Weights of a small mixture-of-experts language model, trained from scratch on English Wikipedia.
Experts: 64 experts in each of 9 layers, 192 ReGLU neurons an expert, 1 pick a token, a softmax router.
Training: a variant of Muon for the experts, 619M tokens, 4756 steps.
Below are experts of layer 3 (counted from 0) of a mixture-of-experts language model. Rows are named router (the router's row for the expert), down (a neuron's output weights, with its number) and show model dimensions 0-159. Each number is 128 + 24 x the weight over its row's rms, rounded and kept within 0 to 255.
After each expert's rows: a language model's description of what the expert responds to. This comes from a sample of Wikipedia text that the model never trained on.

# expert 21
router [166 129 107 139 165 157  91 114 123  87 121 137  97 139 132 132 160 115  76 161 159 113 111 108 118 115 130 120 126 133 163 144 147 124 145 150 138 113 159 113 127 136 130 138 136 166 147 139 137 115 139 113 137 119 109 113  70 126 163 129 161 120 102 157  73 143 127  98  60 106 105 154 140 157  85 120 111 154 118 151 168 153 105 127 155 137 108 128  97 130 110 132 139 146 127 150 157  99 124 113 140 176 102 125 132 119  84 134 114  90  86 160 104 122  35 161 139 149 103 119 119 145 119 138 106 163 143 112 113 105  69 153 134 117 158 117 123 126 151 113 145 147 112  96  92 119 162 112 146 101 136 130 139 129 122 153 130 110 119 112]
down0 [166 103 161  96 151  61 121 129 120 125 150 104  92 117  96 133  91 187 117 142 133 133 187 144 151 127 118 141 134 130 114 180 139 135  78 118 117  96 139 108 127  94 124 111 146 123 137 153 124 118 177  96 116 109  85 119  86 158 101 136  88 149 100  91 147 127 144 114 118 121 167 136 102 146  94  96 117 112 115 122  83 134 119 188 110 130  85 112  75 105  90 121 139 153 111 148  88 100  88 120 109 134 150 112 138 137 128 168 121 113 120 140 148 105 177 108 133 127 151 136 154 128 128 132 129 139 130 141 124 112  99 149 117 128 127 137  91 114 120 121 155 149 117 131 136 110 156 122 131 126 120 109 133  95 112  93 177 128 132 163]
Noun stems before suffixes. Word-initial stems of nouns before a suffix, like performan(ce), fin, sour(ce), resour, capac, Entertain, mostly in film and music reviews.

# expert 60
router [ 90 155 148  99 157 135 154 136 127  81 108 177 129 122 150 132 132 130 116 132  85 132 121 150 140 166 104 138  97 112 136 129 138 129 120 144 110 167 198 112 113 105 123 184 174 140 115 134 134 191  91 153 115 107 152 143 139 143 164 138 101 165 147 127 104 153 131 168 104 118 111 169 131 137 124 112 140 138 151 130 161  94 124 156 132 132 124 129 105 102 128 124 122 121 113 149 137 107 136 138 115  90 112 134 112 118 118 136  75  92 128 112 119 104 122 156 108 115 124 133  94 144 118 118  81 104 184  98 135 126 107 132 123 120 128 132 159 146 151 120 133 148 172 125 116  73 166 136 153 163 105 153 119 110 174 140 104 150  75  95]
down1 [116 123 113 118 151 139 165 143 116 148 107 125 145 136 141  98 153 122 110 113 157 149 108 133 109 192 141  54  90 121 150  98 132  91 123 140 145 134 122 141 127 158 121 139 112 135 121 115 109 138 141  92 111 159 125 131 139 156 157 101 140 149 129 100 138 132 133 138 140  98  70 129  78 147 121 119  92 125 109 135 152 165 196 167  84 129 111 108 138 158 118 116 111 149 154 124 118  98 122 124  95 182 126 167 114 121 105 104 126 142 173 140 149 131 135 128 133  91 127 142 119 167 135  85 177 152 106  60 135 114 114 123 131 101 155 127 149 122  78 135 132 120 136 136 150 144 180 118 150 133 159 140 133 141 111 101 103 104 138 154]
Adjective endings. Adjective endings before a noun such as -ical, -ian, -ic, -ational, e.g. philosophical, political, social, American.

# expert 13
router [180 161  93 137 128 148 167 105 119 128 129 154 124 175 166 100 186 147 120 103 123 119 106 133 140 130 130  91 116 139 128 133 146 124 113 108 151 146  82 151 126  85 153 136 115 106 140 135 151 174 115 104  98 165 101 127 107 100 136  77 136 164 115 168 140 101 143 149 112 133 113 113 106 127 142  90 113 116 111 108 128 149 147 115 112  98 127 134 152 134 125 135  67 129 125 128  94 146 122 116 156  92 109 151 160 147 101 125  96 144 156 126 137 155 148 103  95 125 107 158 101 133 161 139 138 107 123 114 113 167 159 116 122 101 159  86 118 170 114 148 187 118 117 144 123 173 163 140 125 169 140  85 146 166 131 113 106 108  96 129]
down0 [ 92 119 144 113 122 115  82 153 102  84 164 108 148 159 102 108 129 175 144  78 108 126 137  86 133 114  83  88 129 112  82 134  80 146 151 132 105 110 172 108 112 152 127 153 116 173 142 116 117 147 106 100 119  98 153 126 137  93 119  94 113 156  78 105 102 114 125 160 137 105 146  94 159 160  99 125 133 136  98 138 133 131 149 125  94 148 144 131 117 121 145  99 140 120 171 116 136  99 133 131 102 147 131  91  97 150 141 134 103 153 101 142 180 171 100 138  92 160 122 138 132 157 123  97 173 104 113 175 119 106 150 130 153 151 171 144 140 135 122 125 121 129 140 119 124 127 151 129 138 163 157 101 134 134 126 166 150 127 156 117]
Preposition "on". The preposition on (also at, along, off) after verbs like based, held, released, before dates and places, e.g. on July 9, on the island.

# expert 45
router [117 112 130 123 107 114 135 139 120  88 105 168 182 107 160 119  95 128 151  63 125 139 134 110 128  94 133 116 136 143 113 139 111 108 139 144 145 143 120 149 130 162 131  94 117 132 161  85 116 102 129 132 114 127  76 157 142 151  95  81 114  90 148 166 103  89 147 154 139 164  80 133 122  73 122 162 104 118 127 140 134 106 127 143 174  97  89 119 129 157 154 158 141 108  97 133 113 117 111 152 186 138 151 124 114 144 116 154 121 104 116 157 106 112  98 122  83 155  85 139 127 133 127  79 133 140 118 128 152 159 119  81 149 133 148 128 128 111 125 135 135 122 112  70 125 160 136 138  96 133 114 159  96 157 124 108 121 124 148  91]
down0 [130 113 139 126 128 167 130  94 128 173 142 129 117 186 120 135 168 156 141 125 122 145  80 104 159 115 152 140  66 135 159 131  78 108 177 165 156  49 132 139 146 106 131 116 134 132 155  91 108 139 118 162 112 114 100 124  72 144 115 143 102 179 143 171 109 171 150 133 165 115 125 134 128 149 148 119 127 151 135 127 151 142 156 141 147 146 143 121 125 140  85 150 128 149 110 148 107  89 132 143 168 152 106 151 120 154 117 139 100 140 146  96 105  93 117 151 137 143 102 134 128 117 112 134 132 128 111 112 141 148 126 136 137 131 109 144 115 124  94  84 145 118 176 101 142 124 148 135 145 108 166 127 105 138 161 127 123 108 186 140]
Name-internal pieces. Middle pieces of personal and place names, especially Japanese, Asian and African names after an initial capital, like Y-os-himi, Y-is-a, Bay.

# expert 36
router [143 164 179 122 138 119 137 148  90 125 144 148 129 140 160 110 138 124 153 144 122 135 126 130 128 181  76 143 166 128 142 103  93 138 123 140  93 123 137 137 171 131 138 145 135 162 128 130 148 133 141 140 103 120  92 149 164 113 132 123  94 124 138 130 166 131 109 196 133 160 119 152 106 146  79 116 102 155 127 130 115 133 185 160 150 125 141 108 150 155 117  73 176 132 122 162 140 125 159 115  71 122  94 137 139 114 122 153  83 103 103  96 106 166 127 125 100 136 121 158 122 130 150 146 159 113 120  97 135 131 143 144 151 155 132 122 165  91  94 147 119 172 139 145 132 121 104 102 133 152 137 135 134 100 100 181 108 168 153 115]
down0 [143 141 146 156 100 144 109 162 139 129 138  98 132 137 120 118 115 110 141 156 128  94 192 133 125 151 127 117 119 152 150 168 131 102 116 143 154 131  81 106 159 137 167 164  84 133  60  80 142 151 116 122 118 107 129 130 112 109 154  96  92 172 123 138 118 164  90 133 118 126  97  60 160 145 115 114 143 157  93 140 110 130 142 156 124 102 144 135 116 126 117  91 116 124 124  98 120 114 139 108 161 146 124 138 112 140 114 133 110 164 133  89 134 124 118 134 144 112 112 109 127 128 100  92 121 136 118 121 119  71 135 148 109 124 111 180 134  89  99 147  90 143 104 180 102 142 146 155 152 101  75 136 145 143 107 161 114 165 142 120]
Institution name words. Capitalized name words like University, School, College, High, Church, and -ary in Secondary, Honorary; also Time in Time zone.

# expert 50
router [104  96 151 105 134 140 132 118 112  80 105 126 134  86 100 152 127 116  97 129 151 160  94 130 133 141  87 158  87 129 123 112 132 113 112 119 118 119 151 144 177 121 150 126 125  80 121 115 154 147 109 117 124  99 104 131 119 148 129 110 119 160 141 176 152 162 129 163 122 108 124  96 139 110 134  97 167 162 153 113 145 111 134 148 130 101  72 113 123  92 112 138  77 141 120 129 108  70 144 114 148 136 118 130 124 156 140  74 136 144 180 131 116  82 154 163 170 123 165 134  96 133 126 112  93 106 117 101 119 151 107 153  91 117  95 138  95 110 170 138 150 110 132  85  77 119 100 142 123 123 123 143 131 140 149 135 100 177 121 127]
down0 [125 107 106 127 115 129  92 157  75 150 126 127 131 140 126 149 138 138 146 120 150 131 198  96 181 117 120 133 169  95 143 166 130 131  99 107  97 160 109 106 153 100 113 132 147 120 105 104 133  89 124 101 153 137 119 125 111 116 158 144 153 153 100 125 114  66 109 100  99 122 123 116 137 126 121 129  97 131 112 103 114 171  78 142 128 171 139 105 193  93 114 136 137 139 104 149 108 129 114 146 138 160 107 155 142 132 121 154  93  80 126 163 117 149 126 165 135 103 143 117 133 120 156  96 166 126 139 113  91 125 156 139 125 128 129 152 122 100 136 153 114 114 138 118 143 137 142 137 182 108 118 124 138 181 153 112 139 159 141 194]
Clause-ending commas. Commas after a word ending a phrase or clause, as in Academically, / Unfortunately, / attended, often before and, which, but.

# expert 17
router [131 138 136 107 140  77 115 108 101  93 180 149  81 165 126 111 149 149 140 115 128 131 113 146 104 155 120 140  95 132 167 147 126 109 156 153 144 112  97 143 150 145  88 124 135 132 145  99 148 161 124 136  97 107 119 131 106 153 134 112 169 106 112 173 115 122 142  99 100 172 170 123  97  80 133 164 116 142 161  97 123 113 168 131 153 124 161 100 122 132 119 192 105  95 122 145 116 122  87 115 120 160 123 124  82 130 142  87  93 148 113 167 159 145 105 130 140 146  98 100 139 134 133 142 148 126 106 118 124 152 168 105 122 147 150 103 106 141 188 120 133 142  97 140  81 107 115 132 164  95 111 106 125 125 152 139 134 127 100 153]
down1 [104 138  75 114 116 146 148 141 195 149  82 120 157 113 121 114 133 158 135 163  80 155 151 127 132  95 164 100 122 105 133 128 135 161 108 130 146 172 122 119 127 133 135 133 150 135 112 108 165 152 141 144 105 117 120 104 171 144 142 141 112 130 143 104 125 118 104 105 141 118 124 117 125 133 128 175 111  85 148 182 186 170 109 125  49 160 132 126 177 124 116 134 147 158  99 149 138 130 134 121 116 122 113 164 118 113 136 137 121 111 118 153  81 143 164 117 123 113 151 102 154 101 104 108  89 145 125  95 107 161 154 199 126 126  98 117 123 126 158 109 145  99 135 104 147 121 130 123 120 139 122 143 112 132 123 104 109 161  92 130]
Mid-word syllable fragments. Short middle pieces inside longer words and place names, often after a capitalized start, such as sub-mit-ting, Connec-tic-ut, Al-ask-a, plat-forms.

# expert 44
router [ 72 127 107 104 161 137 134  89 137 119 116 125 126 109  88 120 113  93 128  90 127  92 138 124 139 112 159 123 142 137 124 159 152 144 136 137 147 129  50 130 145 107 115 140 124 102 146 150 127 130  92 132 146 111 144 123 118 125 164 124 202 117 137 138 100  94 115 108 127 155 109 137 143 127  91 143 116 140 113  90 140 125 155 153 129 155  23 143 129 100 126 152 133  97 108 142 130 162 168  96  93 126 133 125 107 148 139 112 132 119 124 107 122 103 143 138 127 115 108 114 151 105  76 141 135 144 153 118 158 102 120 115 118 167 131 145 132 138 141 111 145 118 184  57 109 172 139 134 127 167 132 136 170 119 116 139 125 120 118 136]
down1 [ 94 148 113 151 138 190 112 131 127 147 128 121 137 167 148 149 127 139 130 111 111 125 125 109 145 170 133 152 130 108 110 133 120 159 112 152 105 123 102 159 127 103 111 150 113 148 146 144 115 125  82 111 140 147 116 145 128 111 166 151 180 116 111 124  82 158 121 124  86 129 157 131 162 157 132  56 110 146 141 120 118 137  91 115 135 126 148 132 125  89 138 170 135 128 128 158 159 125 130 131 121 197 111  90 169 126 154 139 140 167 161 125 100 118 124 146 148 128 113 140 155 129  94 126 132 154 155 179  99 164 152  78 150 143 128 126 150  89 177 118 182 127 108 109 121 148 100  93 110 151 147 134 149 130 160 154 100 139 116  96]
Word-initial prefixes. Word-starting prefixes like pre, non, pro, anti, trans, appro in ordinary and technical prose, as in predicts, pretend, prevented.

# expert 26
router [155 160 137 142 166 131  93 123  97 141 131 137  69 122 159 131  93 124  92 147 137 135 141 151 125  92 113 171 144 136 148 158 130 110 137 153 113 134 146 109  93 115  78  93 162  95 109 116  98 120 130 107 137 103  87 147 125 146 113 130 151 114 109 162 142 104 134 152  97 165 122 147 100  94 161 156 116 101 138 142 136 107 111 119 126 155 160 123 149 132 138 122 102 126 146 135  94 152  95 143 122 169 179 120 120  97 100 143 149 133 139 107 120 140 116 150 139 152  59 123 122 151 112 105 160 113 124 138 138  76 131 134 133 159 117 106 171 136 153 147 142 110 179 110 163 100  94 171 130  91 127 160  74 162 146 131 127 113 145 110]
down1 [132 154 138  66  92  73 111  89 124 168 113 123 132 168  81 128 142 110 132 116 145 108 104 142 151 157 155 119 141 139  71 105 103 141 106  82 166 105 115  94 104 156 126 174 148 144 136 147 144  99 154 122 122 139 104 112 119 100  82 112 128 173 144 103 129 130 186 135 150 136 148 125 142 132 141 122 130 136 127 178 152 116  90 116 125 123 165 135 120 160 115 121 153 154 118 116  52 170 118 133 103 146 104 119  89 130 106 141 110  95 128 115 101 146 140 115 120 159 120 119 151 158 154 120 104 148 110 133 122 150 149 141 139 111 141  89  79 120 125 129 112 128 123 120 125  81 120 128 105 124 100 136 123  87 121 109 125 112  92 157]
Name-internal letter clusters. Inner pieces of European surnames, place names and Latin species names, especially -ell-, such as Lundell, Aiello, Britain, Wallace.

# expert 16
router [145 107 147 143  99 121 111 112 128 113 141 115 117 119 112 124 123 131 169 110 168 143 162 105 127 109 132 144 127 145 124 159 128 109 119 157 137 142 106 111 114 174 125 132  99 149 134 110 146 142 145 109 161  54  78 140 132 182 114 145 107 109 157 155 140 134  99 148 107 148 113 109 144 103  83 138  68  90 146 161 108 105 148 117 111 182 118 113 122 148 134 116 126 140 150 158 109 120 132 117 178 114 148 127  94  90 127 121 104 143 107 102 112 144 141 157  94 119 146 126 144 117 138 138 123 158 105 163 110 111 116 165 168 123 111 140 135 148 133 139 153 172 123  94 138 121 120  84  52  90 135 153  90  81 104 128 139 136 156 110]
down0 [147 127 152 110 137 125 142 121 161 115 154 157 173  73 113 183 103  81 114 148 136 100 108 146 136 127 123 123 113 123 130 154 128 113 125 145 143  85 107 124 152 115 152 157 146 132 125 191 140 123 116 129 147 111  80 121 144 130 183 129 118 137 124 118 132 177 127 133 134 104 105  78 121 105 104 154 142 110  97 135 136 137 154  83 140 126 134 114 108 153 190 114 128 140 148 162 112 119 147  91 126 131  96  95 131 126 179  92 145 100 111 179 104  98 153 128 131 151 127  65 120 131 153 124  86 115 135 115 171 128 164 150 165 115 142 142 116 115 154 120 134 174 139 146 129 174 123 127 137 118 176 136  98 112 108 128 149 137 125 143]
Proper name fragments. Capital letters and pieces inside personal and place names, especially after an initial capital, such as D-aph-ne, W-yn-n, Lincol, Pitts.